{"d_shared_expert": 0, "qk_norm": false, "init_std_o": 0.0321}
Below are experts of layer 3 (counted from 0) of a mixture-of-experts language model. Rows are named router (the router's row for the expert) and show model dimensions 96-191. Each number is 128 + 32 x the weight over its row's rms, rounded and kept within 0 to 255.
After each expert's rows: a language model's description of what the expert responds to. This comes from a sample of Wikipedia text that the model never trained on.

# expert 52
router [132 175  71 116 145  70 148 120  74 166  94 144 141 129 126 141 146 134 117 116 137 152 137 163 137 186 127 138 136 109  92  50 146 133 102 165 118 145  95  99  93 154 181 103 185 144 172 183 148  94 170  33 135 118 133 197 109 125 116 113  64 115 104 135  98 134 126 188 100  96 136 153 133 153 131 192  94 156 110 154 172 111 139  97 135 117 140 139 124 161 135 149 100 134 173 118]
It responds to: Word pieces inside South Asian, East Asian and other non-English names and places, such as Singh, Kumar, Mukhopadhyay, Shinjuku.

# expert 15
router [117 123 147 156 109 132 132  97 115 160 137 118 123 132 110 138 138  47  80  58 150 216 101 147  86 193 170  93 131 124  84 117 167 142 113 132 108 152 143 175 113 123 179 118 122 111 202 191 135 113 142  72 143 161 113  97 108 167 144  80 126 132 115 117  77 116 135 166 116 120  61 135  81  87 126 123 148 182  83 138 114 178  79 137 110  96 145 140 163 126 113 109 109 127 147  85]
It responds to: Digits and degree marks in geographic coordinates, the line breaks after them, unit words like miles, per, km, sq, plus taxonomy terms.

# expert 12
router [130 168 102 236 112 105 133 109 133 138  94 122 122 131 110 121 141  98  61  77 109 152 125 162 149 145 137 117 116 155  75  73  84 165 124 129 101 163 155 129 110 143 137 106 119  90 138 100 169  90 111 129 127 144 116 150 185 164 129  75 116 132 131 201 154 102  77 174 101 163  50 166 118 133 124 153 152 188 100 147 134 208 112 115 111  75 159 137 165 151  87 117 103 103 132 112]
It responds to: Table pipes, spaces, percent signs and numbers, plus census-prose words like husband, alone, median, income, Registered, Turnout.

# expert 54
router [126 157 101 187 114 115 150 179 115 142 149 116 131  86 157 151 136 127  68  97 187 153 123 124  83 183 162 133 109 138 105 128 107 166 143 169  96 149 130 157  97 136 191  45 136 151 137 145 140 121 105  78 114 171  87 116 142 130 145 147  94 115  84 160 126 115  82 102 128 107  51 147 100  80  97 127 129 196 116 105 140 255 128  98 106 148 114 115 164 134  96 174 110 102 181 114]
It responds to: Ordinal suffixes and units after numbers, such as th, rd, -year, minutes, percent, kg, season, as in 18th century, three-day.

# expert 7
router [150  93 112 147  85 101 204 141  87 158 149 114 160 114 121 149 157 134 104 100 184 216 124 190 104 152 125 172 119  75 121 130  92 158 120 132 115 182 182 128 126  82 178 121 155 113 115 124 163 125 115  90 151 153 104 147 162  88 146 124 100 121  79 115 153 147  58 116 109 151  81 140 145 163 138 144  84 125 124  65 169 229 192 147 102 166 133 165 140 116  92 154 114  98 140 102]
It responds to: Pipe characters opening a table row or cell in stats and election tables, plus list dashes and name pieces after F.

# expert 46
router [126 126 109 160  66 142 122  47  77 139 125 111 117 123 102 137 199 109  88 112 140 172 134 146 134 184 143 144 144  63 149  92  75 140 129 119 151 155 166 120  73  83 190 106 123 144 108 138 132 126 157 108 120 120 176 146 132 139 104 152  92 145 100 150  89 126 121 103 143 118 134  98 132 110 101 172 139 136 107  87 179 178 125 117 115 138 166 116 111  91 124 113 126 108 112 102]
It responds to: Verb stems and -ing, -ed, -ation endings after to, not, would, can or had, such as secure, promote, pursue, fielded.

# expert 22
router [117 150  86 164 120 139 147 173  89  92 105  91 123 148 134 147 154  84  92 118 136 153  79 130 123 158 146 125 149  46  75  97  99 156 134 147 109 134 182 115 134 141 163 119 148 133 162 135 140 113 189 110 138  99 137 126 146 201 149  80 117 117 104 126 142 103 101 137 117 145 109 125 126  71 133 166  93 122 107 153  97 171 102 125  95 122 151 119 118 177 110 145 145 130 168 113]
It responds to: Past participles and -ed adjectives following a noun or article, often before by or in, such as listed, painted, provided, built.

# expert 55
router [109 165  77 133  69  94 130 137 110  96 104 144 148 136 147 110 137 118 140 119 155 137  91 193  40 160 135 120 164 107  86  42 142 160 117 102 117 129 192 146 153 132 141  42 122  65 155 180 117  64 149 116 152 157 146 119 141 105 102  91  87 116  67 141 161 148 123 195  72 147 113 150 101  83 116 154 120 158 109 102 172 164 207 170 125 122 168 112 122 164 125 150 140 140 197  76]
It responds to: Later pieces of names and foreign words, often German, such as -stein, -sky, -town, der, -dan, and as.

# expert 48
router [ 84 126 110 175 120 113 139 110 117 158  92 115 120 129 126 154 147  87 100 114 142 166 124 136  74 198 143 124 146  90  94 130  88 143 110 137 148 191 173  89 139 119 173  58 130 112 122 139 159 114 171 135  91 124 152 139 126 137 136  91  76 130  92 157 116 120 105 193  76 127  51 144 106 107  90 155 102 189  91 126 158 211 121 146 122 135 142  77 102 151 132 116 152 119 150 103]
It responds to: Plural or abstract head nouns after adjectives, like activities, legislation, management, report, team, in general descriptive prose.

# expert 58
router [128 140 134  90 115 137 137 184 105  95 115 163 116 163  68 142 176 111 137 109 170 129  60 163 115 166 149 174 120 112 110  71  88 151 192 151  77 120 144 144  46 146 178  87 148 118 140 134 143 129 204 131 114 115 171 141 162 120 122 125  84  96  82 136  95 128 136 138 142 128 105 178 124 109 177 135 105 183 115 136 128 177 115 120  85 152 158 108  93 114 122 180 111 127 153 105]
It responds to: Noun endings and whole nouns closing a phrase before a comma, of or and, such as version, resources, apartment, conflicts.

# expert 51
router [137 166  84 165 137  80 121 111  90  79  91 166 156 159  92 142 137 126 127  63 126 158 138 155  44 168 171 135 124  95 127  93 106 150  85 149  88 111 144  74 106 177 184 105 112 123 113 162 120 102 138 137  84 145 135 160 160 115 122  89 132  71  60  98 177 172 120 120  82 126  89 190 129 156 142 152 136 164  88 117 144 173 114 142 173 111 108 139 154  89 129 124 100 128 184 133]
It responds to: Words and separators in sports articles and stat tables, such as football, National, West, team names, and pipe cells.

# expert 37
router [117  90 112 137 130  88 150 127  48 114 130 191 105  65 124  96 141 123  63 129 144 171 134 181 120 166 203 161 101 144 111  77 104 148 137  82 129  76 145 123 119 141 164 133 151 114 171 147  93 115 141 131 113 114 139 149 163 122 105 112 105 110 114 135 135 171  87 178 136 107 110  97 153  76 102 151  99 207  72 150 179 179 140 105 112 195 117 106 138 124  68 159 139 137 192  79]
It responds to: Prepositions starting place or time phrases, mostly in, also at, on, during, along, as in born in, premiere at.

# expert 49
router [120 194  99  89 109 135 159 116  73 156 131 171 157 215 131  99 153 134  71 120 162 213 103 179 116 149 119  70  99 117  75  87 112 110 109 103  85 130 129 163 140  70 115 128 128  53 150 130 126  93 131 113 118 138 167 103 116 167 202 146  84 133  98 190  83 163  74  76 159 132 107 150 116  85 162 184 158 177 120 128 160 240  88 135 149 147 133 150 106 133 127 136  76 126 137 156]
It responds to: Field names and colons in infobox-style lists, such as Born:, Died:, Species, Phylum, Coordinates, and colons after years in career lists.

# expert 57
router [ 79 104 118 126 110  78 141 135 115 148 111 173 114 151 120 102 174 134 145  93 170 151 102 228  83 145 140 192 164 127 120 137 114 102 143  83 155 148 107 130 157  79 126 160 179 119 130 140 167  89 138 161  96 161 189 155 128 161  89 117 116  59  38 165 205 123 141 131 110  78  89 122 155 146  74 145  75 178  97  97 118 148 138 150 153 183  91 161 133 191 106 135 148 129 155 106]
It responds to: Pipe characters between table cells, especially election results after Turnout or Majority, plus semicolons and colons in lists.

# expert 16
router [115 144  84 153 130 102 184 115  82 112 120 115 135 102 153 186 215  36 122  93 169 167 120 197 121 124 106 102 130 139 118 116 106 202 121 105 104 109 197 122 109 162 124  39 144 124 163 150 102 134 141  86  78 119 124 188 161 178  96  86  74 134 137 133 109 100  90 176  68 109 118 179 155 204 116 120  94 153 131  88 115 182  96 136 121 105  68 120 117 120 145 183 135 143 111 128]
It responds to: Coordinating and linking words joining clauses or names, mostly and, also or, but, &, than, until, which, while and slashes.

# expert 25
router [126 185 106 118 135  82 131  77 120  98 124 142 166 103 109 113 134 102 121 114 122 176 111 232 116 154 179 113 123 140 113 120 113 128 116 108 109 122 151 135 100 143 152  71 139 107 145 119 129 103 100  42 127 142 139 165  95 115 141 146  62 139  58 159 120 151 108 160 115 156 115 160  96 119 128 145  75 173 130 144 158 183 166 128 152 163 174 117 134  91  79 171 113 111 205 106]
It responds to: Pieces of non-English personal names and foreign titles, such as -ović, -ová, ibn, al, Jr, and initials starting surnames.

# expert 24
router [ 86 159 126 131  90  98 178  53 106 132 106  97 119 116 119 145 134 103 118  83 130 140 107 159 113 185 155 128 157  76 118  98 154 139  91 154 113 117 151 128 141  78 206  91 112 103 133 137 159  97 126  88 128  95 166  99 152 106 112 135 120 112  98 182 146 139 138 183 116 136 102 107 173 146 133 177 102 183  61 128 175 131 109 115 143 120 147 156 104 135  69 155 102 203 131 102]
It responds to: Adverb particles after verbs, such as up, out, down, off, away, back, in show up, took off, did not stand again.

# expert 45
router [143 174  72 149 109  89 179 192 125 104  96 131 127 121 132 119 143  88 117  92 159 206 105 159 125 197 149 124 130 110  96  65 115 139 116 141 118 168 166 149 197 129 158 100 159  37 140 134 134 116 156 130 108 160 139 117 169 135 158 138  75  95 112 141 160 128 120 122 137 111  93 151 120 134 138 135  87 157 125 123 145 200 137 195 117 132 123 103 120 100  86 140  72 139 154 105]
It responds to: First word of a table cell or list item, often country codes, positions or labels: USA, ENG, MF, Turnout, Pawn.

# expert 50
router [144 140 129 127  27 107 120 140 124 173 122 112 158 115 112 147 119  96 137 112 172 169 117 173  83 139 118 104 102  87 107  99 131 129 132  94  96 149 151  92 151  48 132 108 108  98 147 145 129 107  86  77 110 157 158 111 117 139 129 121 121 134 136 135  81 136  81 174 122 124  91 157 132  70 109 130  95 181 130  99  97 198 122 174 139 145 129 100 119  98 101 125 146 166 123  89]
It responds to: Bare space tokens in table cells or after colons that come right before numbers, years or amounts, as in "| 2017", "RAM: 256".

# expert 18
router [146 106 125 181 163  84 114 182 118 154  72 141 159 153 125 132 177  23 105  74 140 174 106 194 168 171 174 145 120 127 111 116 165 142 117 153 102 150 146 106  73 128 168 113 177 128 131 124 140 118  87  86 102 191 176 128 154 124 107 107  73  95 104 129  91 181 132 171 114 105  88 158  65 110 109 140 108 178 114  87 104 154 152 204  95 127 112 117 115 107  93 184 127  84 190  79]
It responds to: Word fragments after a capital letter or initial, often acronym or name pieces, as in S-AT-ENA, S-EL-5, S-asha, See.

# expert 10
router [123 136  86 119 143  81 157 159 103 119 177 132 159 195 145 156 160  58  36 119 129 159  64 127 100 223 177 182 130 104  76  97 115 151 138 190 102 154  87 119  98 120 189 112 169 132 185 111 149 113 157 106  91 153 152 147 107 153 121  90 102 125  64 146 124 126 164 103 146  86  96 193  99  96 149 145 125 167 105 142 169 178 159 127  96 101 139 139 123 157  99 126  83 103 153  72]
It responds to: Singular nouns and adjectives right after a or an, often before of, such as a source, an average, a pair of.

# expert 39
router [ 80 169  89 150 139 106 179 128 104 102 113 123 155 119 148 138 188 100  95  82 102 160 111 198  87 172 151 134 128 116 102 144 158 123 167 117  85 150 181 140 213  83 124  91 168 106 170 159 110  99 117  73  85 110 151 130 119 158 114 139  93 102  74 144 159 148  96 145 103 134  87 141 106 115 102 136 144 173  38 173 116 138 142 135 135 116 129 168 106 150  86 121 121 180 169 127]
It responds to: Word pieces right after short capitalized starts like St, Ch, Br, R, K, in names and foreign words: Br-achy-ury, Ch-ig-asaki.

# expert 2
router [143 194 116 139  92 116 159 184 119  99 106 102 170 151 150 131 134 100  82  99 179 161  66 127 103 166 174 132 173  96 100  98 113 139 136 132 138 167 172 162 141 123 200 127 154 101 142 138 141  90 119 117  99 143 132 153 157 147 128 103  84 107  76 151 160 157 108 141 140 106 112 141 115 131 128 164  64 161 116 147 121 224 154 113 126 142 158 135 155 152  79 152  96 154 186 122]
It responds to: Capitalized name words or nouns right after "the" that open place, nation or institution names, such as United, American, Atlantic, film's.

# expert 63
router [118 193 111 170  76 124 150  93  82 104 161 124 140 144 123 151 189  78  83 139 128 106 134 126 132 169 193 118 126 108  92  53 142 193  85 119 118 145 120 130 150 132 216 120 141 103 100 177  90 122 126 108 128 146  98 117 126 122 111 130  79 140  94 157 140 150 144 148 132 114 106 142 149 113 133 146 105 155  93 115 139 190 130 141  87 104 120 164 130 140  94 149  48 140 181  96]
It responds to: The word right after in, on or at, most often month names (in March 2003), the, or adjectives like western, shallow.

# expert 47
router [113 109  82 139  81 117 150 106  97 110 114 133 138 130 130 120 142  58  65  45 141 161 128 192 149 142 174 117 156  65 109 152 125 149 121 161  68 179 163 155  96 121 135  90 130 169 177 129 118 108 108 121  96 103 144 127 173 149 132 130  90 115  65 141 129 150  42  69 102 144 110 144  86 120 122 119 131 150  96 107 126 143 146 163 117 154 117 105 110 125  95 161 122 137 153  78]
It responds to: Word-internal subword pieces after a first letter or syllable, often rare or foreign words, like subsp-ace, m-esh, ph-oen-ix, Ab-str-acts.

# expert 34
router [142 142 117 164 136  80 170 170 132 165  46 157 158 133  89 113 182 128 127  54 143 144 146 211 136 154 107 135 144 128 100  97 118 135 146 145  96 187 123 118  68 136 152  96 171 106 151 172 175  82 147  48 112 165 145 149 131 111 130 138 107  92 117 158  91 170 136 163 120 151  90 138 133 108 125 146 100 152 148 103 152 133 173 157 106 132 124 127 116 163 140 181 124 103 187 113]
It responds to: Raw bytes of Thai, Japanese and accented characters, plus word-final pieces of foreign surnames and place names, such as Núñez, Snyman.

# expert 61
router [144 153 114 164 104 108 174 123  84 156 162 184 163 143 126 113 148 104 107 117 128 147  71 156  45 181 124 151 133 129 134  80  97 113 130 143 125 151 172  90 120  80 193 133 205  88  81 149 143 114 126  85 108  98 139 174 161 121 153 128 134 126  55 193 153  98 115 124 142 104 102 155  96 126 130 178 113 164 138 165 127 214 176 146  56 113 118  89  64 159  88 124 112 119 145 122]
It responds to: Nouns for family relations, jobs and offices in biographies, such as son, brother, politician, Minister, President, and the following of.

# expert 43
router [153 162 105 153 154 111 160 122  93 147  48  86 210 118 161 126 174  71  75 130 149 197 129 155 109 155 183 134 116 101  75  90  33 144 158 155 122 153 197  96 104  73 120 101 155 117 161 135 136 105 128 100  82 112 146 159 130 126 147 118 121  84 107 101 101 141 104 123  49  91 136 168 151  85 102 127  86 143 139 166 139 209 187 147 123 129 184 133  79 133 125  99 106 116 139 129]
It responds to: Dashes opening bulleted list lines after a line break, and hyphens inside compounds and ISBNs, as in storm-force, non-doms.

# expert 32
router [124 134  78 138 121 121 174 168  61  97 136 107 103 111  79 178 158  58 157 118 221 147 103 175 117 135 101 104 125 131 129  84  98 117 137 128 122 138 187 106 111 155 116  82 126 125 154 172 145 123 109 108  86 141 154 127 152 141  81 108 131 118 130 141  84 130 113 125  97 111 123 151 148 174 110 158  94 196 158 121 149 178 127 139 121 119  83 130 173 131 147 122 105 128 100 150]
It responds to: Conjunctions joining items in lists and clauses, mostly "and", plus or, but, &, and the "well" in "as well as".

# expert 13
router [ 96 124 113 144 137 136 121  95  77 150 132 104 196 113  84 111 177  44 140 103 176 142 106 174 126 150 140 106 149 118 105  78 114 170 120 109  58 140 132 130 136 145 160 117 166  78 140 177 155 140 163 120 135 142 108 139 138 116 113 132  66  90 121 116 163 112  85 159 149 159  89 106 140  93 109 176 152 164 104  95 164 180 120 168 116 111 101 100  99 121 114 193  99 147 198  88]
It responds to: Complementizers, relative pronouns and subject pronouns starting a new clause, such as that, which, who, when, he, it.

# expert 21
router [131 136 100 170 128  98 167  97 131 138 158 120 124 135 124 116 146  69 109  96 100 127 107 134  89 145 147 129  99 155 117 103 144 109 112 135  94 160 112 125 103 114 153 155 151  71 115 155  73 141 119 122 119 149 152 135 150 134 129  85  58 116  76 105 172 125 148 110 143 100  73 140 138 153 106 125 119 178 152 112 108 148 100 156  71 156 146 141 140 118 100  83  43 122 167  59]
It responds to: Words like first, only, all, most, both, each, second, more after verbs such as was or is.

# expert 5
router [132 173  99 158  89 116 142  52  46 140  68 157 129 135 125 120 203 116  85  75 119 104 103 143 152 155 163 129  92  93  92  72 127 135 123  90 112 142 143 113 127 150 166 112 156 110 117 152 128  89 188 111 128 161 137  98 180 153 115 140  98 154  57 156 104 143 139 107 128 138  87 117 117 108 152 156 130 164  89 125 126 150  89 140 108 153  97 108  85 138 127 166  68  86 144 137]
It responds to: Verbs and objects following "to", "for" or auxiliaries, mostly infinitive verbs like promote, create, give, win, enjoy.

# expert 11
router [156 106  44  56 168  85 151 142  59 113 125 132 123 164 129 130 169  77  90  68 156 177 127 117 133 161 153 160 222 149  88  98 137 125  92 142 128  96 152 139 119 147 164 100 142 118 153 141 105 139 156 113 108 142 172 160 144 165 105 132  76 120  70  73 180 152  67 102 121 142 164 140 123 124 158 116  94 152 110 137 115 215 113 137 107 143 142 125 123 117 153 124  84 173 168  80]
It responds to: Film, game and music production terms and punctuation in credits, infoboxes and headings, like photography, filming, producer, HD, Cinematography:.

# expert 53
router [105 223 107 167 105 115 150 127 125 141 120 100 133 101  88  97  98 164 135 118 158 156 100 189  98 195 158 116 149  95 111 129  83 163 149 104  93 166 162 120 129 150 184 130 121 102 131 110 133 126  93  93  70 171 108 115 159 146 132 143  89  99  64 153 165 135 121 149 103  99 113 113 155 118 128 177  92 158 137 126 102 206 158 155 133 166 141  75 110 121 116 163 139 125 203 154]
It responds to: First token of proper names after commas or prepositions, mostly given names and initial name pieces, like David, Steve, P-yrkagia, New York.

# expert 1
router [ 87 162 104 152 145  92 157 124 119 126 147 145 148 135 165 133 130 107 110 122 126 148  92 140  70 151 182  96 161  98 100  83 105 174 108 149 107 165 172  94 122 126 191  80 180  95 129 154  98 101 150 131 124  90 183 156 141 167 111 116  74 102  76 188 172 159 114  99  93 140 100 145 160 144  96 169 146 157 101  70 124 222 142 121 117 158 113 133 150 130 140  92 163 156 184  95]
It responds to: Sports words in match and season reports, such as League, Cup, club, footballer, round, plus odd tokens in sports tables.

# expert 33
router [133 143 130 147 114 123 152 183  84 132  82 102 129 119 144 151 189  97 137 121 140 148 108 160  90 168 109  97 113 134 127 140 124 174 188 140  86 159 158 139 182 118 196 142 156  70 170  95 121  93 156 138 105 140 139 113 160 188 137  99  93 130 126 141 110 138  99 129 148 118 118 122 153  83  64 119 107 173 131 125 115 121  96 132 107 126 141 118 140 182 106 179 122 125 137 129]
It responds to: Inner word pieces of names and words after a capitalized start, often Spanish or foreign, like Cor-io, Sil-esian, Le-ela.

# expert 20
router [113 162  90 160  75  84 156 139 126 120 122 163  68 133 135 137 145  95 108  87 139 174 124 153 124 148 162 124 132 130  93  78 119 156 102 155 125 108 171 155 169 107 139 108 122 145 185 133 104  99 143  81 103 174 126 186 129 162 159 130 124  93  69 191 143 154  73 136 134 125 125 192 174 120 140 125 119 155  72 158 150 225 118 120 166 117 108 127 133 134 115 132 120 166 160  65]
It responds to: Column and section header words in tables and wiki headings, such as List, Year, Team, Votes, Title, Name.

# expert 26
router [158 159  81 146 125  77 142 147  77 163 139 126 134 109 121 139 150 116 102 125 143 170 132 183  91 167 137 125 154 124 110 127 142 138 135 100 131 165 152 116 110 122 181 115 127 109 146 145 143 154 127  78 101 122 162 120 178 117 139 137 104 115  67 156 174 117 108 141 121 124  98 145  81  93 121 127 117 187 113 119 105 237 179 121 112 125 146 131 110 126  95 122 148 145 150 140]
It responds to: Mid-sentence nouns and word pieces after an adjective or "the", often in politics or history text, such as rest, election, version, panel.

# expert 62
router [143 204  82 123 144 111 139 120 109 108 117 101 138  95 131 143 138  64  66 121 178 174 148 234 114 157 180  89 139 118 102 110 106 143 126  93  85 115 195  78  99  93 191 145 127 110 128 164 168 140 140 115 131 170 148 184 136 158 120 128 132  82 131 133 202 129 128 121 123 141  94 140 101  76 114 138 122 211 118 147 100 176 184 143 124 136 193 114 155 122 128 129 124 119 145  94]
It responds to: Sentence-ending periods, initials' dots and decimal points in numbers, as in "United States.", "Arie L.", "9.09%".

# expert 14
router [ 68 122 136 164 136 116 166  85  72 141 120 160 132 140 109 140 169 125 103  64 143 145  56 148 159 142 136  85 139  97  89 128 117 151 144 165 112 143 112  99 113 156 172 107 190 104 118 146 121  70 159  89  79 115 126 126 146 160  99 154  88 112  86 184  85 150 101  98 141 157  89 147 136 109 106 158  79 150 116 109 174 168 150 153 120 169 148 138 110 116 102 150 119 104 141  67]
It responds to: Pipe and semicolon separators and spaces between numbers in statistics tables, such as career apps/goals tables and election results.

# expert 6
router [112 179  74 131 108  97 144  93 143 123 105 132 148 139 150 124 145 115 100  96 186 187 120 180  86 170 162 115 129 104 122 108 127 117 138 142 108 157 150 136  82 142 143  26 133 106 109 127 147  93 100  75 125 156 101 150 135 114 118 114 100 108  54 176 139 161 108 192 130  93  95 110 115 117  65 132 110 178 138 107 134 140 151 115 108 141 133 107 105  83 113 160 103  95 190 132]
It responds to: Final words of multiword proper names, such as County, River, University, Records, Department, and surnames after a first name.

# expert 42
router [119 182 152 191 102  91 176 108 109 109  94 152 174 124 129 146 167 114  89 112 148 155 128 167 156 161 188 136 148 114  96  82 143 133 113 108 130 160 125 156 118 103 167 114 134 120 155 152 131  91 172 116 149 132 140 113 136 151 119  89 109 103 119 137 112 147 127 162 121 143 117  96  98 154 116 145 118 173 122 146 136 141 159 118 152 138 152 112 100 125 112 130 137 109 126  76]
It responds to: Prepositions opening a phrase after verbs or nouns, mainly in, on, at, by, with, as in located on, served by, war on.

# expert 56
router [135 143  73 101 142  75 147  74  86 150 130 148 165 124 162 142 183  84  82 101 125 139  92 175  84 175  98 157 135 150 124  67  86 154 128 147 139 142 141 134  77  98 168  62 181  61  95 175 132 117  70 104 122 111 162  84 158  96 168 126 108 133 107 156 143 151 137  87  83 129  87 134 124 114 117 206 130 157  77 100 142 237 123 153 108 117 132 110 117 145 123 127 110  95 189 120]
It responds to: Past-tense verbs right after he or she in career biographies, such as received, attended, signed, scored, worked.

# expert 17
router [149 143  75 172 120  81 148 146  85 115 133 124 121 122 117 154 153  55 120 109 182 164  77 161  74 156 116 127 134 133 114 102  89 147 112  97  93 177 187 134 165 146 121 137 157  97 130 124 106 119 135  89  82 158 205 181 169 131 152 111 103 122 107 130 123 147  83 154  86 133  64 141 150 151 135 120 117 171  89 164 176 220 197 220 115 143 135 109  98 125 109 126 116 145 158  66]
It responds to: First word or fragment right after an opening bracket or quote in list entries, such as born, died, disambiguation, July, formerly.

# expert 4
router [108 162  81 167 140  77 151 112 107 132 113 139 111 181 150 120 149 128  86 116 153 167 135 137 103 171 146 139 172 149  75  97  96 133  83 166 137 141  81 140 113 102 117  93 142 152 196 167 101 138 132  93  97 125 166 118 130 159  99 162  93 129  60  94 163 166 103 145  73 130 159 124 130  45 129 141 130 124  89 144 135 250 128 186 128 180  99  93 124 143 138 133 124 166 164  48]
It responds to: Words in articles about bands and albums, such as album, vocals, guitar, chart, record label, single and platinum, plus track-list punctuation.

# expert 44
router [115 164  80 133  96 121 127  77  94 185 154 168 130 107 128 140 150 143  49 123 125 146 112 212 110 171 122 120 150 103 131  91 139 134 124 171 147 147 138 112 173 108 145 130 113 136 144 173 144 108 149  67 141 162 130 111 123 137 117 126  73 124 117 129 145 127  98 126  87 108  70 122  69 128  63 134 109 177 106 141 118 207 132 121  75 133 178 127  78 150 105 171 144 122 200 129]
It responds to: The last digit of a year after a three-digit prefix like 200 or 199, as in 2007, 1998, 1951.

# expert 29
router [117 127 109 156 118 101 163 119  59 178 144 102 124 159 116 135 170 132  48  66 125 110  95 174  66 144 150 140 145 109 149 105 113 159 148 160 151 177 157 122  95  98 213 154 114 141 134 160 142  79 163 125  91  93 128 140 113 145 136  87 123 112   7 127 146 115 173 135  99  92  39 149  95  33 122 136  69 205 137 124 118 174 140 176  87 143  89 139 139 144 117 134 104 156 199 126]
It responds to: Pipe and semicolon separators following numbers in sports, election and statistics tables, e.g. 12 | 11, 0; 342.

# expert 35
router [107 141  91 134  92 128 140 183  91  98 108 111 166 105 148 143 165 121 111  82 160 156  73 129 111 136 150 127 146 106 109 115 148 138 105 135 130 120 165 141 154 115 207  91 150  94 117 160 156  74 125 114 121 122 170 188 123 112 156  80  73 139 112 148 129 138  95 154 126 114  98 117  86 109 122 125  71 165  97 140 132 255 135 117 119 138 128 153 194 175 110 122  71 141 176  93]
It responds to: Head nouns and adjectives right after "the", like city, film's, village, driver, first, entire, often before "of" or "was".

# expert 41
router [129 139 107 194 117 113 186 137  82 171 152 130 172 129  99 138 112 128 152  89 124 152  96 188 110 133 146  87 123 114  80  84 104 128 146 137 129 186 180 122  82 120 221  43 131 132 145 141 162  72 142  91  66 135 126 137 167 170 162  80 128 157  75 155 136 114  91 163  76 125  76 156 149  77 101 130 126 131 105 161 104 148 186 160  85 134 131 126  95 111  99 145 108 128 158 144]
It responds to: Three-digit number pieces and "million" in figures, ISBNs, coordinates and table values, like 000, 500, 800, 140.

# expert 3
router [ 91 129  94 135 109 150 149 163 117 122 123 101 184 131 136 154 136  45  78  71 168 166  75 165 102 179 185 136 123 121 109 186 140 145 124 155  98 159 145 126 177 139 165 106 177 168 158 134 164 104 139 118 130 141 173 162 128 147 117  78  98 140  73 115 170 143 108  93  83 105 112 153  99 113 130  98 136 125 126  98 157 193 144 189 105 172  99 101 113 138 107 149 174 141 170 111]
It responds to: Second word piece of proper names after a capital letter or short fragment, like C-ax-ias, C-ope, T-olt-én, Ph-u.

# expert 30
router [120 151 106  91  94  97 118  99  99 140 121 149 139 194 108 150 143  55 104 129 150 193 111 203 126 176 182 102  96 126  69  93 102 111 144  97 134 130 144 183 131  97 123 104 135  62 148 149 143  63 129  91 105 139 148 126 125 133 159 152  84 124 112 158 140 134 102  93 151 131  91 139  99  97 158 161 155 149 145 121 163 214  75 130 150 126 147  93 132 128  93 145  95  97 121 112]
It responds to: Field names and colons in infobox-style key–value lists, such as Coordinates, Born, Website, Phylum, Spouse, Full name.

# expert 28
router [135 183 128 132 125  91 152 139  94 171 114 128 110 112 149 162 128  94  76  66 133 147 105 169  99 135 139 181 112 137 135 127 155 180 146 130  94 160 117 103 129  95 154 106 173 143 156 134 149 117 140  90 107 145 129 174 156 127 112 134 116  99 112 183  89 143 117 164 118 125  95 126 164 108 114 114  83 158 103  72 182 200 110 139  80 126 148 165  61 130  68 112 101 147 147 118]
It responds to: Opening parentheses and quotes before names, dates or codes, plus variables and subscripts inside LaTeX math, such as (album), $L$, ρ_f.

# expert 9
router [148  95  81 186 141 111 144 138 126 140 143 143  83 112 122 137 123 163  36 109 132 150 117 137 105 145 142 129 117 152 136  72 125 123 145 134  71 181 143  84 134 126  86 123 152  82 142 168 117  72 161  91 138 151 130 193 117 145 113 139 114 126 105 164  66 140 127 142  82 141 127 177 150 153 145  97 136 144 122 112 116 212 204 126 178 101 206 136  84  92 130 204 104 104 210  82]
It responds to: The preposition of (also de, among, the, its) after nouns like city, one, part, death, as in "city of Fortaleza".

# expert 60
router [139 159  98 106  92 135 175 137 129 170 144 158 113 125 149 144 170 138  71 105 149 138  77 184  97 174  96 139 139  92 108 105  80 114 135 134 113 134 184 132 127 115 162  93 199  75 151 121 132 134 111  75  73 139 192 167 188 121 158 129 104 109 105 117 114 141 123 162 136 116  96 143 120  96 135 146 126 189  62 146 122 134 141  88 113 115 133 134 114 117 133 122 136  95 215 100]
It responds to: Words starting a new clause or list item after a comma, such as including, with, although, especially, also, or a following participle.

# expert 23
router [ 87  95  71 178 155 127 150 146 131  94 160 157 114 184 152 125 121 175 110  97  99 184 125 154 118 131 105 134  90 136 167  78 113 170 143 154 161 142 111 162 129 130 133  48 135 102 154 159 139 115 125  99 183 147 123 123  98 124 144 128 148 132 161 104 127 115 123 130  76 100 102  89 133 116 111 126  91 147 137 101 118 153 208 125 113 117 119 148  94  91  83 181  95 155 143  94]
It responds to: The word "the"/"The" after prepositions or at sentence start, plus some two-digit numbers in tables, e.g. of the, In 1977, the.

# expert 36
router [105 151 124 160 122 113 170 145  87 158 104  81  97 147 108 161 109  85  89 100 131 207 101 178 154 190 137  74 135 125  74 115 109 120 125 119 126 125 138 151  87  76 124 105 120 118 193 137 176  84 149 112 136 137 122 148 141 193 160  87 127 173 109 165 138 108 120 119 163 140  79 122 154 119 117 120 170 150 115 129 108 190 113  91 139  86 154 138 157 180 134 118 111 135 125 163]
It responds to: Values in infobox and stats lines: coordinate symbols and decimals, UTC offsets, km^{2} exponents, taxonomy names, table-cell pipes and spaces.

# expert 59
router [ 89 162  95 178 123 139 153  68 104 155  95  88 110  93 123 140 230  35  87 110 173 147 103 165  87 187 152 149 140 111 141 103  97 168 105 152 133 158 198 158 124 150 159  78 139 164 133 155 152 143 113 108 116 160 134 145 129 141 155 105 100 138 136 104 182 118 106 166  67 153  91 113 127  93  88 131 101 190  86 115 116 232  98  86 128 127 135  86 143 146 116 146 160 160 182  93]
It responds to: Finite past-tense main verbs right after a subject, like began, had, wrote, received, introduced, in narrative or historical prose.

# expert 19
router [114 164 102  93  33  73 169 162 113 147  91 155 146 148 157  70 159  96  83 119 153 153  81 142 110 173 162 125 145  89 114  92 129 130 111 145 133 154 115 150 130 142 162  79 148 122 110 163 170 113 133  85  84 115 139 127 146 153 103 105  98 139 110 154 154 135 123 146 134  98 113 129 111  78 141 124 100 151 127 163 114 255 174 131 108 143 122  89 128 162  56 130 130 135 127 102]
It responds to: First three digits of a four-digit year in dates and year ranges, such as 199, 201, 202.

# expert 27
router [ 99 101  57 147 124 143 149 147  47  99 183  84 135 121 146 163 139 156  67 102 169 148  83 178  71 144 125 114 137 109 104  68 130 145 182 149 125 126 198 153 143 118 212  84 166 102 146 156 185  87 149  84 142 158 129 161 157 146 134 119  84 134  67 187 147  95  92 174  75 109 117 146  83  86 134 151 119 158 132 131 107 168 159  98 129 142 108 143 117  89 129 171 104 165 173 132]
It responds to: Number chunks such as years (188, 194, 202), thousands groups (000, 500), the word century, and closing "=" of article titles.